config.yaml
d_model: 256
moe_layers: [0, 1, 2, 3, 4, 5, 6, 7, 8, 9, 10, 11, 12]
router_score: "softmax"
balance_loss: 0.00324
lr_router: 0.00119
vocab_size: 16384
beta2: 0.95
seq_len: 256
train_tokens: 851200000
Below are experts of layer 8 (counted from 0) of a mixture-of-experts language model. Rows are named router (the router's row for the expert), gate (a neuron's input weights, with its number), up (a neuron's input weights, with its number), down (a neuron's output weights, with its number) and show model dimensions 0-127. Each number is 500 + 40 x the weight over its row's rms, rounded and kept within 0 to 999. Numbers have three digits each.
After each expert's rows: a language model's description of what the expert responds to; "comes after" lists some tokens at least twice as common just before its tokens as in all text. This comes from a sample of Wikipedia text that the model never trained on. Tokens count by the router's weight.

# expert 14
router:441573464537526547469499549459460433554479553452465546515458550493452486544560539565510465475467505545529533459496488505496428477499538554474456507545537447431532493442535518459502490503523522555483452538509455537532449513479479534492476548437569534529525493562555591491427577536581483544439515475517469455499490529522507492514442462454549477500424508438478452492580462505474489558543
gate0:392530484456432541563479522518510476517502494506481436604543438571486541555529538560461510520493430508492500526551497542469496508533572502449449469496474501552483477453608514495515513531496492512520544455481500480549464532511555560463458574438503482500522550536537476530450408482509502534574500494475527491491476560529510493456523484536568493559478445490549539531592540543500469486501
up0:483520486480476514514469574421429556517555523565537534517488417587505529459570459506489492555498528564468519461552447458484512479479531505431494428545517506468434497504502508491511505523446528472524541492464527465539541471560480481497533445511559504518559497401496469511389442567520551497489522516483519446520523507540535472466477527447436538545529470531490492490445489552472559544503
down0:539532461448528525540494497501468491474544529539486480491466466496495541512477493559520494503497502482501475477592487554505519526444522509453536572505535584523536547567545481494572460570512513587527485458482493527566485439504551477536544434580585469546458504439482522471456504526456559571426496503516493463497488524529506543475455439378478499490531497502478430515486447525427497447493
gate1:506467458518522552481504427500460504498535460490484479532540477518423495435570519576497437430521428499530584472493555497470548507545518513505494498496485505528494471433458495537472512540516509411584460484477419509506520502517591457398495541501508443555468515566518528471461454551544470454394479489558542512467526490481525508503436484552466481544468510507456579460488534464496525484498
up1:558564467505517492474430493469553526496493533485558537467465453569434424521509544521484532498506512377448442459495439480483498508512500496534555423511434555572434487508478497494442510496487451493525518528491508513443576533501436442464500482512512448479477485485536468504497455531552556473417481452434520539509470524503463505506508518517524496510485479469563512518500469530444520489581
down1:538502499438503512432436537537583459485545491507491391577533559457494506470549458493536596497542474524410477460489492477442540475518506474514551550498468476541393406457446457471482459509521462446463521551389478499497522543472489485503445449507504498609495489492532516503483510534533399477548566444511566555532460449457480454510517499450529543534492529526495476536606582521479532457518
gate2:500500470498516507499506474465366513556449496509509467479522511492418556477490519489574539525521489536447421469550461520449510386503534518586472534543491491530523440481539505487492482480573532544462472503496497579558520487486459523418517479506517447504532492512472530483520543507426520524511494550530477478494500519502480474520551443511476504495463553519495535478475531516468514522484
up2:548463483504610482479488500492476477521562478508483500485506503487516430544509620477494458485568481450517529473508519533490462443531495480450540493510513445514542557476436463586485514472568452454450464450481504599555519473506542489411508499499537482508526520422451455500493487460533431453513491456509532555519494488563515529584551496518553491457510480532512548564495496509463493549483
down2:532546487456532544528454543550561433514464547480547450513444472514472427439540499540533451579514505522490463442528536497472454405471497529494453480504460477427453488556487525514484551482575515528474517522469523513575495513575536554415532511498486470474451497541542574527549538471534481479513550526442396500485518485531524481474507472503462481479529420534395469494472505475439498552452
Table, statistics, chemistry tokens. Row-ending pipes, parentheses, colons and digits in data tables, census statistics, chemical identifiers and gene-function lists, such as vacancy and signaling.
comes after: " |", " ", " (", ";", "%", ":"

# expert 25
router:445546473518513525521550489454478444570483521451510548549494553453468491560540581596491504474467523488543537457545518521449463475528562516500480559550514472465513492504502552510564466458487552500445504547510480537579460544440501514499523544466559526559549474536519560460459518531536475527462528469552466467533555572495450471508477425506515465505455511460493507480539462481496454530513
gate0:461438528508477520493503508396435489538510561546474481503517415531492550500533516545456510430550509475470498457558540493484496477567530539521483469533439473565483487417530491479455497479578484557521557447413517519521473483530551444484477538453527437536491506428530410523469469483527426521465550471430500565436448548482489516451498421489551457581514501495496498486451581466463465475465
up0:427491506484536466495511491512451538451566534498433466417436507511472478517554484404545434556491512547466537470491470477524509494495514468412436490487492548534455567452517552476476466534528505461539508411466504411509491467468421493465508421481459449517458525505500502505424486511495564479486552489464545525535507586561524460582452494542508488513486505519527516555543534495568450512487
down0:512553443444563479485441531500486523423475470447372475511482493524428544470516496535469472500516548469559498501488526496502482530486491475398493508575530499468497473538473575567562491546500512482515500547474520462530512449502531522447546479553473475535521491481430452494495531474506535534451507479504507507533498510604431521439480485521477538456579502461495421495468578564510493455506
gate1:501479421504551540503489444484492525493492473481502517439498510545437433499502512560533502496523472450476524450474496519512519561598497460487533487529528444489493440431478465465515469565491554447476510454545472485477475504549548528481476507477524526505525528509515554585528453580542468515466468439464465543542492404501514547560475450503539562549502496490470600501532446463531525521502
up1:578531520504538438531473473526526560462558521459451466505426539536478448501421455536474505478447529464470492450472408498525562523552471449531488486528499537563428529480485554562502506549535501418531528523513471576532484486511483514550530461475481497501451529465444517522614446509543575507413499424420457522483492451537467525580523501505529535593467508507535561541531528553479450498545
down1:572529485474470504522480523495541490460528446482458482519474547435488514468475477494404540491505508477474513544492530550441510512479546482473537528519493517524455464456553441494548497494427545488522494507517467512500484496518565518533542484522489479474556469443487484551546557428455483492449468518500468501517454428446493498563533449452541510508510468555523536466577499520476533484386
gate2:511514506538518494458526497425433519513414534500460461535489525538477530556513510505516504511497532497476518465535457551442482451496484461573438593588493528556482465466567533522516424499543522555486468512503495393541531509425457557444539533484491473511503517543491526497468561534498533532437559526583424522488550544480525482566505423501545476512451532506472418468445479539490503512427
up2:520463483493567525450498483471565480461553514596508488469428500495538512452514525470482512484487526444525539474523524488561493492488501548480509534503532542521470514482486464543477469374510482524512426440556520513513579442550530486446509518544626516525540497479530524456473468475531453439515562479448507482513515460538516497507527519540492434462494463501465498554464516549520468552466
down2:533583566516528475561516470526484507501484584535521464451503510461477452461423475470551512543487502512493422537520480578477471594525512481480512445512535467427519511490464505593514544392470482518492437495508565510486460497474529527488500549530488492501542525550475479538521488507525488504409447526507497497580555531452499452460510512509518456564528546487472486476532546581541503520502
Century digits, name pieces. The century pieces 20 and 19 at the start of years, and short inner word pieces like ec, ic, Mac, Luc.
comes after: " ", " (", " An", " Met", "In", " In"

# expert 6
router:456541450532556543458542561467431477547462534463455537526441542466464466529537549549480461459456541537543535451528508532450456463502546548520469530546547449448535462451542528479549480481541555534461490546536472538543457547436462537466513546445547535548539456548533551453450528529560461544472553478535457441529502546518469458533471459452555464533452534459456462446551457521455449538508
gate0:459535506489531552460506493423454475525543512464464492543555472491430488522563486586529521436453509513523501493518506581477501517543537521545464543505536489500523499513541477506470480535498538534476542425488458529548479483477452543458472548436612499522464505525506456480466496498567467584495559483467505423509513544507470491482433423518554553531426527464493566469529476503480458491529
up0:429509543466524474483464547475426516463491504504545503505507505593545472501598519504515469477538584555453469493513508449527503514533499501406470526472480511486432519485495459516494479545529515463484488488424517462480523492540446483472431512510525463506481467451544504483477525509496538474494514371437427415481488623556533434532486532510489447460503491529559465497519561489486484538469
down0:435526484470501578526514546482458542501510460550437498496418522491529455427547503541499467525491560464533473491489531534528478495583522483452502440512508574529507465565513514468512552540408515566484458576489573490422553416423550490465550500529455472492539454537449526485528535402551528513474495512487465471515433575510535523499453461468462499487546498508485453540446519505472481512513
gate1:435481419496560514476489566461476486478506529503509501506563560470508446526522555515503487550520502480541505417487489555495542518514499507547514509543473478527441481510452526437561480475434525472477492475597507539494500495470510491370525572439500423496493452481485513499514527533529473486454512454520524465558568498486449500536428464514571474592496520458510530449544488549471448441499
up1:497512468487540455523472536469511568474522485474522523577490432465476514486435547504470478474502516445488511442500495518458550532474489457497459542524498472559506488445503551581457485553559411450501548457517462475495519436464577482506518493498512475573412572546468492448545473492478518523395447468471479537471442511547483570484560494513587544448481499481569498482539480519502463486489
down1:545544437462464509480459461443510591442441475511465463519476464482460444454492428517501457494460503526477501557500533466436511540497461410517556532554477539463486489506481513541525447467467501482474479482570490455548495563506616541537425419534525512434530520548494482550500565461437560510521511504557557479597504476505488479464536545431533552532422446461473438522537502483511493501507
gate2:471477450511509555465503528473488479546441542516426493457454552470463480532516552504496482455467450497507495446528494500432471496529535512609441524551535530538476466455503516483529482467522510548495416475506516470507545513438459534428523468438518397527520478557517499480440559537547483561491537478499448478527576567555432467532492381477526456542474512484501465432492530574512486526465
up2:525498467459563561458524419485484544511501490591459417509498523441443500438501496532509425486438529498456578461567526516531513474519440539511498544479501544504453462473434529599575485457457492479490452487518433578558542479516490495447534560521575466457557480484476483448512434515513509465544447453496512491532533490570530523541432505526556536478488486538451532581487507516488502536511
down2:558553557476489499498490453503518449496473598464488447450500493439536467483501458474512529558441556523515435459524467534441509508427529514517535444488514491516515553601459448526492546366509486437518443481545468513545459511517504513521505501529499495558475545492545490525511478465480472548518498503532488464424620439469527504495512429479515452517540494543479453500579550520557490524536
Clause function words. Commas, which, was, he, it and other function words in running prose, plus surname endings in citations and tables, such as (Schaus, 1923).
comes after: ",", "20", "19", " (", "18", " University"

# expert 35
router:447539461529562543474546559478421484547478540459450530530438535468461474531532559544487467461451544526560539451525505536459458461507527545511469528547561446435540466449543527481535479481537562540472481545545478548546454551440459542471521540442543530558537462541538545453456510531564473553477548469532465438531508535523470459540471476456548467532453522453465460453559462525455450541509
gate0:504462515543479527536491524464532454526570512448484465512566417480497510549470452502440512465502500461508563534544439589453464480481490556473518455558444515461523489440575456503443497483589499479582523473468465507511448479491509486502457492440506524527514504518522447567429480469510506562454533393514448526507544520433468509504470493452459458510480447514445505514514548486473462487464
up0:484511578437479550547517561476456517427552510551426466439526482507582482528547557543511517577529594525476498491517445441499551518519496519417464517502573485435430492456530557501547432524505461499445502473503542474542524484449407495459431517483481434477468482513493500467458523570464481499488523569474588483562447520497528448475517516567541434496518583466568470533482504481489488542515
down0:476540441425520530487502594485459524454444516482517604524523423490497529483460470487500520475523517466532475440502468471509476515559496498463545514534483501526507486552549562559484527516430490542485495520462470568537521489511487456458576481561464542486497508502516498546516493550395526574481531448549473496513485574532559533476489472458411534471525503529575427498465504522437400471523
gate1:495464469525517443580546444504454529528576540463500531501584479475495541439507572509518465481536519541529465507467530512474498477557487522483510554519500446525448486448471478499457460444465495467484495534514435506519567516458536477482535524494487513583534501587518500601480488509438464534427526512459480483582482496466541512484472560511475529537554525433517555497474490476505499548427
up1:505554492520549472549438527498496575526517557556507478582538479491400502521481518496503555528461507494489533463544493509511580476469441558507500458554460591566447545510505531447493529395515470462456516498483510469546550515515441439483517450404504445488457498476441560545533441442451624485421539427458510527494491491555445514530535507543488473524465537506545557527468465536475453527584
down1:586534435397531431556559441474466527448518503536448470519530546438493516450465445502527480470526501507489520524476502518419531464470492432504537580548506356541524496529485507553526476520494430475513526527528387501459489555507492552537499463506493406560561495496578586539434471461502533455468459502539553554578519443499554515528482435495517500544474508494502484496551527500460502437500
gate2:452505528591525544521525513433416463526480513536517500489458530468476546549530546526524479414482528491491512394594500511498487434487501563487462553566505544575544490484543526588556479525520524534505474498447517531599531438447437520421487513494534442464536519557515486491446575560492465570498531456520420517529508533520474499512472425513526449461438526508468458476493535591509482580477
up2:549488512533550523496478479474466559537586511563523463452436468442450489521488554499480494448484471475473586454541478452561487449547492489546528535510530515502488478503497510607545501502544550540498472437439517487595521414487464451416557494480549463454543529538489445493495471500531452432504523506543489545582444504534511525576547507594481495473507560579494419484486504553502461600502
down2:525547532540524436530546494561508443572434581458503478530487462475488412518470513494542482488425581507548462554568511601513534513481495554528473466509456471438519503484456539554506546443508497494543507470470449517595440535534563467473500487479443442535511464532434527499457454490452516470460472528509450452467480501478508483475523509456569464510531467498539480472497475544506575523531
Numbers, dates, infobox fields. Digits inside numbers and scores, month names in dates, and infobox labels such as Occupation, Genre, Labels.
comes after: "–", " ", "20", "\n", "19", "^{"

# expert 31
router:444539508519516535455561542453476499506484550518421510571453513454440487533534512533488494446459554500571540456519559537431480458488554571504440532525525441459494486473540518482580487497488574527470516550536471535589467490492467523484485560484519509546523477538556505476438559531536438568486537413576470478563515499520452485555477488444548467507457547455454455468542473539464454550528
gate0:491514526513468551528501471455457500468487505531456470593486559488486538492578500534572504475498524515477523514514464567465506506499521461481523491588485489533531471432524473503499477536452483544502558507442442516545558520473535501497507549464516519458540518448487451549449472541452465511528512408500558495469544521476559550560436395478531506558539424525453538495497511523459486463561
up0:531501526540470434544430580481425544516551545503549508477518494567491447529563492463511487526513576518543453493554529490581475528523544487456489561570535522507439490417405493509449558504523490480498500478410501458434504468545394456461529548456495527528447467469475542495490556542481491512453510455498522521522514530551520564527526508496540436457514524512530498573478497547499513565511
down0:430515433519485503443432432525455531431493466569486513538481493508420542497502472500503521509515473523472460501532575478447530555479481491467528448572453536444467521519476453485550543539488506445548462497478458477505489528542472445540494492534473514516478484520440492451489523431521551504399538477517524452547475515569498528467418482508507466460475505519519402448506461499471474562532
gate1:479469437507532530503510433561516509532529514461485508522541463450446544511494563541501494539499520466516509510460460494551539503585442495492502524522466511525465444469397492453537489534454559437502415454500456511506513513489571439457437497456521496508556547521561538512494524536563448476472513501490555502498487464464519548502482488546481482486533556410541623486549493509505515524505
up1:534529511501488496484460547459509576435463516498481454484518461497440467481507487495473592473488467492512508423583445499484515547472554509488562479535499518580465476533521491508509547495567474431534513496490535509516480515529484495470601530526432426472483506473457479488552457571481532537452550459478427432548523518608447490489460440489481558541551490541514498555511495553536501526575
down1:524505503468483499519445472471449477509518427518446526547416503432512466437520519576481534480484444485441525509545464489458493438470492447505478492519508428477486515508481534520466454515501409574556493559526500536529461559486516580590547408548487461567530550472530433480544555384499525465464440558522535525563526434409505491576487393472485530509501496496481472559493482531466424486558
gate2:532469473478557561443466553465505537547470573504492461491521552521434543504481517499546454483538504539539517440527502535496528492495492476541456578566501537488569470479478546517520502511498462507509437514496480524590519457457422502426533584466524492478527455487606502504494554551541505498469533516536461529485528524455451446475487464523507486483469558479457478439532543568506491534481
up2:545448470457523467480492485517496550458562529481493511401500500414507468489485554431491449415473468497503603534546519517514467473515506482488497522490530555492493510460454556541463455472545507490538413436546527526543544478507441511442554517482535486452507489474483468499492503483513471400530561497495434528516537495528574510559504431523540522486551572560513549545482483567446468498473
down2:535541550507495585519450519558508457517417553519486479509544486497529453557441469479538504557490529573459431477504509556495519485523529536513570473491457492518516530611448495569551527432516519536547546480498514518504482503489567492489492474549464496497517475488481568504488574473510433510501487532480512537549552431475466440487473398416503386515545457481482449522517522482513536489458
Headers and table structure. Infobox field labels, section headers, and table separators or pipes, e.g. Awards, Preceded, Born, votes, and "received entry" in tennis draws.
comes after: "==", "-", " |\n", "|", "===", "\n\n"

# expert 10
router:457542450534555542457542561466430478547461534463453537526441543466464466530537549549481462458456541537543535452528508532450456465503546547521470530546546449447535461451543529480550479481541554533460491547537472538544457547436460538464513545446547535548539457548533550455450528529560461545473553477535458440530502547517468456533471457452556464533451533460456460446551458522456449538507
gate0:435525456513521515496528546416468463560510525473468498530515505457469473573537523545490467463490549552533511493590525596481477476496530556455486558573533485487498445444560517446523477515566517539497500492536487528478500561495478560447486571456573489569511486503510516479468545513543475563483614440533482476498489558476454471499454458475526488546427481499476517444506476512463458510526
up0:494500537522517461542556556442487500504564533551489424542508543509525523520528549472555374499513576530471408541466485482508557508516513512474487461416509482504411442495543501488475502495479512473534459459464510477496495419498515556526482479411441448494482492545464514438410500503527518516475498516453481442409490472555530461447437493533523459487507519525520506597514465510496555503488
down0:464483412477529535430486532562408566521461464602463483533581428557519519516464428522471383485536480522458450500492468517494534559513526479502495487490559568469462497497521461492561503471467481509484504506523497528530519444448488500533483486519453471597531513543481538516506516492560537504471547551556472470531519609529490434487516429474496493479577489521465506493468501484438554511552
gate1:448497426546526529458513450508422459535542499521456528459502555451459498517540610617606532509494513483543540473520461536486519500513487536483531488514530521502502485432478577471506519511485527441512500471523450522506460528479471530462532572537527472510499500482523587531458474551521490566467551429463471509543522530489505501543462468516510498524513491444423553378555491501467539482518
up1:518588543515554435446437498474477490476520535476501467506566471518447410481452465480515540498504521421466481514559418541484508491458541484463486511554459508582505503489510534503427510506546535489548504535475442419495543485489510484533547513499532462507419516518457568492512483452457575450418483473465492548472550469517515525508508474494528498505508529499497494596536418413474509513594
down1:549411498475547522554542497506592477460523530443474476545515562516469445476518478478518525458486516542443497506485469558490549466502503508475480518495461478549436485441527464518484456502428501502542515536487464529552469549439577534469489428470452472534568527452516469498467543431429526501496485519518565548463579430458561516511503431451442512583450479532522429577458447484486511514510
gate2:485464507521508515493500504511505520520482525475462518414491551526460493535513525507515498504434487523540526446533538480404487452489455528565465521551536482472494458453544466509524458543509484537478476482527493517552491480462497494404483494468549447474529480509497511480523582560520479518510515451483461462493442552514447476585502449522529468458376585510479452478500469557447515538500
up2:546447571510551478463489439521512490539561523581467470438464558436506449495547498514476438500508511464503600494539478508491477482591425501495538507475545550499465570480473507574484485494561441465502475511495483538554581415511527504422518483473579425527491474501469445478507525464466434449521517463480460547558493512504521510498489531487496465463537437545507528486454566568485485544521
down2:488528580481446565497498420470504468506480519574517472472459464488464472487436538462513506558448473549482490499532537580485546491496475592471470433417475445460522488575424554541560525429512538497560435466463521487477479604573545547486507536489497421504526478516474516509444504445490393532478489549485481518536499527440474451432520443515537391546518496492475539504515515500497483525505
Prepositions, articles, table numbers. Common words like in, a, of, and, periods and digits in prose and table cells, plus inner pieces of surnames and place names.
comes after: " ", "20", " was", " $", " over", " San"

# expert 1
router:474561448543571494454543546472421483540470527467448575514455549486495436560527538576492456447472541547524535459509499539488452448480530519526473561516533440461547468453496524496525501468540541527452489548510456541546462516435485535460503541444550498588529470541561548465451544494573446529496545465542453471519516511519484455510482483467557434526461496429450469435553479523454478539543
gate0:462520507472475517506500462510539493523513486484459510560509469481499453517541490564483554468490513502527516477472534545524562505487566524516465473533523505496493522359550537461488504532473502498501571443478475478506447549429576522465451548427542497471541474491475409561497439503491392503465518533463468560495558539553486438558500444490476541510541491472517556475492473518438492507593
up0:400507448471522467524502577569487508485503474569531404532546536510547533520522517501513493496481476534475486472500507456490506489479523503383528434555472500477499510481497519472583492452545514547437528513515514435401483487517415524553437529566528475504519504497560572413468519444518555570450523524483497480479464573527578462461540504478482446460517473543486515570482499528592523484514
down0:486485455435474453591477582545503547496501479520538527509426428515498522503434534506529477492495498448393443454471509440542522469427533568458469505579427451504522461546588492478527484568524501526475526450489545549524547475511551477530481457512544494519504483455448531528513454448523542523503503498436504450453471559559501483463507442439517492467530490474481427497446457552503414535553
gate1:435465426507510483537487485475458448493484416466489551505476532478459453477448537592522487467506501538547519546589466546525540510585538530535486510493506494492482450508470549518520519501530552508509527497520482508498537494512500469452594477485556488564501538503538563521476492555513521555573475499494507497478544438500479557496470506479539519437579500419469514494470493503438523502525
up1:535541503467537519448496491475500565500552510520465471502507424489512471511493535492435478410548499463488474445496463511505557469487511475459556446530459571542495573512516557501496514485530529462525515446489498445447502517531511534495443497507518405441387459476446493462494472493480501432422546470479513551571506513546480516518522538565507536527440504514561477516518423497542503539555
down1:578466491456466557510538420475543493452451450508493497516533455495515485484504494477541566507479499520444493413529453515465525458490511535528449531555518452546472517518508468533501509431497479498468441531520564515535485537497454606517538438544484540500502484515500489462464500450478533485500459499459535502524538468431574515591545481446573523483444552512512446500519493537548532553441
gate2:483490498497523539479593524514485433539501541478442483514458533463426501515500442508465490480477540531526511443569472512417483449491472510582476550535564495539478530489491519544542467499559467535522456527500476538551532505448488546457476485514548439460561478528504511505480614557497525538497534441523495481532468519450446447557524414520490504487414499580490466442518536549426508526482
up2:563445510488548508415505549504526521461524492590406465460438515475475449470495503447501496552492474471547555431509443506555436429488501492502561472500508521504448551508465505580470504491498533500537436373450501531512522467520521496400525528500544460451492481486467486518449472469481470416496519505538476539516575494551554535529496486482472476405536563514459501517468489527439474507503
down2:528523529488503493558510439448443358496486509512538489534565453494511437482406484556521464503450514535503502459472535538489522532469537537529567480471493449433519524555427522500541523462528482503507490527534514542485513479499562531469530548469530467521509449499494563525471537494522444492460445499594481495480539480437496489463495481534563438477520474549475440496516509472479536509559
Spatial position words. Position and side words after an article or possessive, such as right, left, front, upper, rear, often in descriptions of buildings or bodies.
comes after: " the", " The", " a", " his", "The", " her"

# expert 5
router:448546464543519538461547548456439478545438517474426564535433555461479477535531518546508479464448517556521528440500511547472458465511561557513469527556538472458548447468551526508541460462534571545474502553532464530505461518445482512495510518473529531544540469552515563460463534534571474542483557467540461422532497545510468482551439440487575479544446517490458459438562448541475468541514
gate0:454539550544464516539469613465521497449498476431531511497523452463557502517566421552476581413431592572554489520496499593504555467437456505489455502507478454518482514443507502469469420501512514504468512484425475492474453507504465529469482508483592506535507483454450550548477502516509554533468531485485424541501511502516497501461506486547545540527508420532524508483463478529514513471491
up0:443533530556483523463499513470526509472440520513543464500525499546556490442507502467490491444566582533524558497477449536463534449454454531441450510518540547476492524518511480506492494621482472510467469480488448469450511456564404480481474527502477477478524534438504444518495483586521549547484540454430544433458488462527571530531471541529531534549480520459503468522550582465478448594493
down0:415519470501558519488487502539512484462461544552428494474445481526455569453486516564527503526491531447528468488453520533514560482515564554441544499547504499530555498547496544462468547539412481528499418422489482528485508467489472496460547530521472505512549470475452541449479474536501587515499417527538506475572423499513540472438464429512526585531536458470521456487500511508498513498495
gate1:546477402558534475527531528506514512489457423496563514496500460561485465489488558538584497489496536525495465441482475600492562525571488565515479517518435422500544501437500534497478490518495426500525503474481458424523463493474537497487472573423528459565493537541493460568463478577528451598483536516485464574492496458564514535501434523543570544535465532474534498492540465510498451532476
up1:453548545511564469515425543505472484469491560552444507449469445491440553495477456485495517508532436437436489506578485501458500557460486432448504464455468573527531481430487552526515564543518445526570543424519514496482533518537514489460551485438502490429500486510447545505497480459424488523475579527451493483498480453499444533529508487482549509526473484446498556592507582526540508461569
down1:538417470517457424456546490539494492360467542503502509595545504452501533464520478470464552477454501492498501555474524512539528513579484517508539499455521429543483457447539523466475480460475501426543501531544544484497471577437497512451511448499520503526535539512527505563404586468489533481592520529429528512524493498471532522590488433492493524570493516533525457480489486460485510542475
gate2:468476489557493573471511520446507485617469575522483514505465534482488518475468525527532485435533501536561473475542429509493473484531419504537447533491545522574549468501521513474540516518505524500531405506500406494602543495460474528446551493526523431495537507539495515475475582515558518526468533446506543487538533545498479468451475418484476434491440502529487405447516532531544442546548
up2:486490483451540498490523448529472580452536477589483480397499481473524420457521537477579519504449484486522563531458500452471484451553491508509531512514529540481519487476552551579480525402430488455480457527459470533588484480483494479447574497527597506512568511458460477529513459488484464487500552483474477583487584448549534460522514437507449485481468524570451472488475478511473445500520
down2:561556598468540430460498498471530442501469499528468493477449472457557446463549496567468513482470600544490530552511465547505484461465541500515506426489494448524522533523503474566502581470472539511453470464476467459542486476511562612520530543544451521481478521458478503489495545441519461480434458504533487552447521456478530469405461497511544433522534494522455482497525544484515443534553
Table header cells. Column header words and cells in wiki tables and infobox lists, such as Name, Age, Candidate, Player, born, plus closing brackets.
comes after: " |", ";", " (", ":", "(s", "born"

# expert 16
router:466545456525562530465517532436434466549452488461463528524439528466473480544534583547475491438463525498517537456507523578467483447522538507540501526497530468455535461502509538467517527460498553520479512533515454516492467542451509519482515527451559510535522490557521521465436517524542456549469567479537466432550501534525480481543483473456576461540439545424453478429537471512421438540496
gate0:499444492461463432444574542448465415435499522475466503591478493484471512517536472546504485388467524475481509487451485541437545472516520563506509532516518506478548479439588513498474456560467531470520512509447500490542441458500542445506431555443548451514507516483481440565514509477500425524513472450502499515455462571515509470465558524510556525500479475501518539483530522495432528493519
up0:508504533567534568523442516520510490548519574454503481538543503529481519523542500429542434516545536511488452536536521501481442504570517487398545498571505479499413520473499520544556477469494521533503563431464540506430571494544393527519433463507509515499530484443491509424501576485495520501464488474518507449512489449466592507471457445446512464511465544528432491533445508564512530525490
down0:483571473474552520550486533510532528500462465494502576513492528538507472549475549505509516462509489475520425498502469468492454480459532506470489557556521529534500585543533528474541521544529483519560521458466498536508533570477390525521522522475571454484553437469468492414486540479483535529485456531516446491530482471490538468523439447463427510449551593504489405435425464555527507512466
gate1:526458402559504440507464472500445459561489502502555507459522526512444444434509551519481531502539461459533605419468444588514482515525470550543496486515461490517474462501519500497547462503437531487525466490467447472470444480486514498472529543462510456541528449515495581497505432501525482570520544487513563561483570428430513552567437524548552515489510504454500545513510518517475533506540
up1:495550568468485456517558528465565586407570525546486485583523479491479490517474485468487519474503504496482461482539431445422533508534531463475543497539464490558578507523497502553509540522512475462496497429517526525514549505503473472498469451490503462510441514452455454535531470515472585493414496479482546519479429465606484516506481457472540539480425523506554505471508466540435467537530
down1:506460513453522496526564528566563526494547495527396484471549510457407511446517548450463461528406556520465474520455505481470493421502513462506592530549499519497539571537501550519516503489488458542463536567522472490528449529468528485486478441496425465568488498489523485436495560443479545496440455461473531529479509485432521514567473485457519447499510526557510496470555527535432496480474
gate2:474458512525522496444459513455483496512487489515418480503489526500494549525549486484564463502497471557486448466485502533420548507514449520533460581510469493546536543433495531500535426455485512485546466468541530552568483472424495526447511511482556400479567421534465462533478521480517433588450519488494450517526516519479462453509524447493468479498473518546491474446508520547559505533519
up2:541510460476534516509536450486510445500556459575463475475513538509520452477482561463490504528475482450500565489483494493498476441517449489503570470489553501505452443518526513617509504502493494559496445412454490527491450509510489484430475492485569478500490494496439505502533466502416504450539536444436531546551519463548536530559499488525530526436524558516473509517481460571407558520535
down2:491595552489522519535512455598494447538456565499543469510513499482447413462477475558544510519424641474454479446487512511540502499523522553515487450515512443428521613544437481510511533429532497483498528494548459511517473563513512534496566567506455465506521484481513542517473483520511503520525488489515481424459483520493517462515500517501504524476571483513479545525466514476473497496534
Passive verbs, math closers. Passive participles after is or was, such as used, located, situated, defined, plus closing $$ of LaTeX formulas and sentence-initial In or One.
comes after: ".", " is", " was", " be", ".\n\n", " as"

# expert 26
router:472538443526541536462524559493466466552491537455459544540437539463498447527531532551466470452472525527552562465542506512463470441499532544482480545523568436472530481458530535483511466466535542538488471524519458510518463533434453548466518526448528500574541447554523523441468525555559483536453545492540461433540502515509477482536454484464575456549455502452456440420569458520466470553492
gate0:462483486453490480504497511473413547462523508513510518566563504522498505487566491484507556393411464567537452523502523546478516505461575483497500455495469563528506488458484464496478423535547486494505542466471464478483421493567505553450445523423566570492481562464537472551447468508468505590430491469488525501471497488503503451511572456538490516570493449573494469482502517510484526401506
up0:427530528444489500508516484502434533538486570515491450452477485523521478475559505456531453499572533495501470504525473409548505503452455582454420462517520450516446488517465449530521535537469495455504523400478502464498529498457481516506511498446507505519592560412569605492507605529521475549472478519475562474526511544469546502483537488567549498474450493505491488590509539538520525513522
down0:466501431458517546479494456439531472502454453479476521511448436492536491531475474510562521537498484520529483481492490534529472583472452501442518515554439480456534505637497501536584524494486474505512504446475528502447522454510476459511536436561499512572478449478431490520475516540506551475466432507510590572472496515498476523480481423530478558443447490520560473496485513516501480475519
gate1:463514441531552538468489476509506543528562487585530509511509484517495467482483559483502461384473422530492520531502408538520501507538510554577471447538515519489416506471479485455571483506468483499487459465539504487488513454501498444405565497460514458509468452542519571532528444469534544596439501517502559517517543504522426497501443503505527488541451545466478579504487498432485546487554
up1:542568458531573526476501525475518546520528538554520529560487510541513469536430487411460549423509475512475492467501405518511521490413555475540483492465522524557478511502472443497515490528561450554498538492510475517472528470538443440510520426445478441466420436500459527535507415494501606525385505547405472479519512499531455492548492498541564451499499551559531526500528446487457510523538
down1:576458521510516473489552535550580403448521512485478521526518513485466515465513506410474504451428512512439518475486493465486519485533572421508539429562502536491509454421500529488494444503458489474485521499519495466468482640519507521541460480490451498514567471466481568522462560465497488557460461504506534520562385507438570503476499453486482464524511545497535553491534530533490518546431
gate2:455483506539494552498510477464512446514519559522434497459453592495406480525539572510541491443501528505548494499558510491467458435534473525564489551513542530488573490437493496537485469509494535508498466493461537496535555458429432528405543490499546443490570484552488532513481581538499480513465510451504446543570533526472454446510497405463491448455436550488443474442554549526511480549517
up2:588486539514513464482508511529481516581510512618467529458469482474514388572582514468557465492506515468511594487498542463482487477522395532505526500451496543512484482425444553578508534475473550488484414486474493503472514441513497439484525490474544481473537457496468510485532466499561464525466506424482422494513441457469490493510548490490468466491498478503497540512533447532546472552470
down2:478512516505484509493519433590501461470503509557438477464517486405481497544525514491510510592445525509548502489480524576486484546495481524473480422503539490386488468513489481536548562441518514470537497477503602518533480554491569596457458556519483440563486462516441540508503537488482472516481472571569495488481503539441582454528431469480585440472566507407473502496535508469500509568557
Tennis score dashes. En dashes inside tennis set scores like 6–3 and 7–6, plus pipes and spaces in results tables and the word both.
comes after: " |", "6", "3", "7", "2", "4"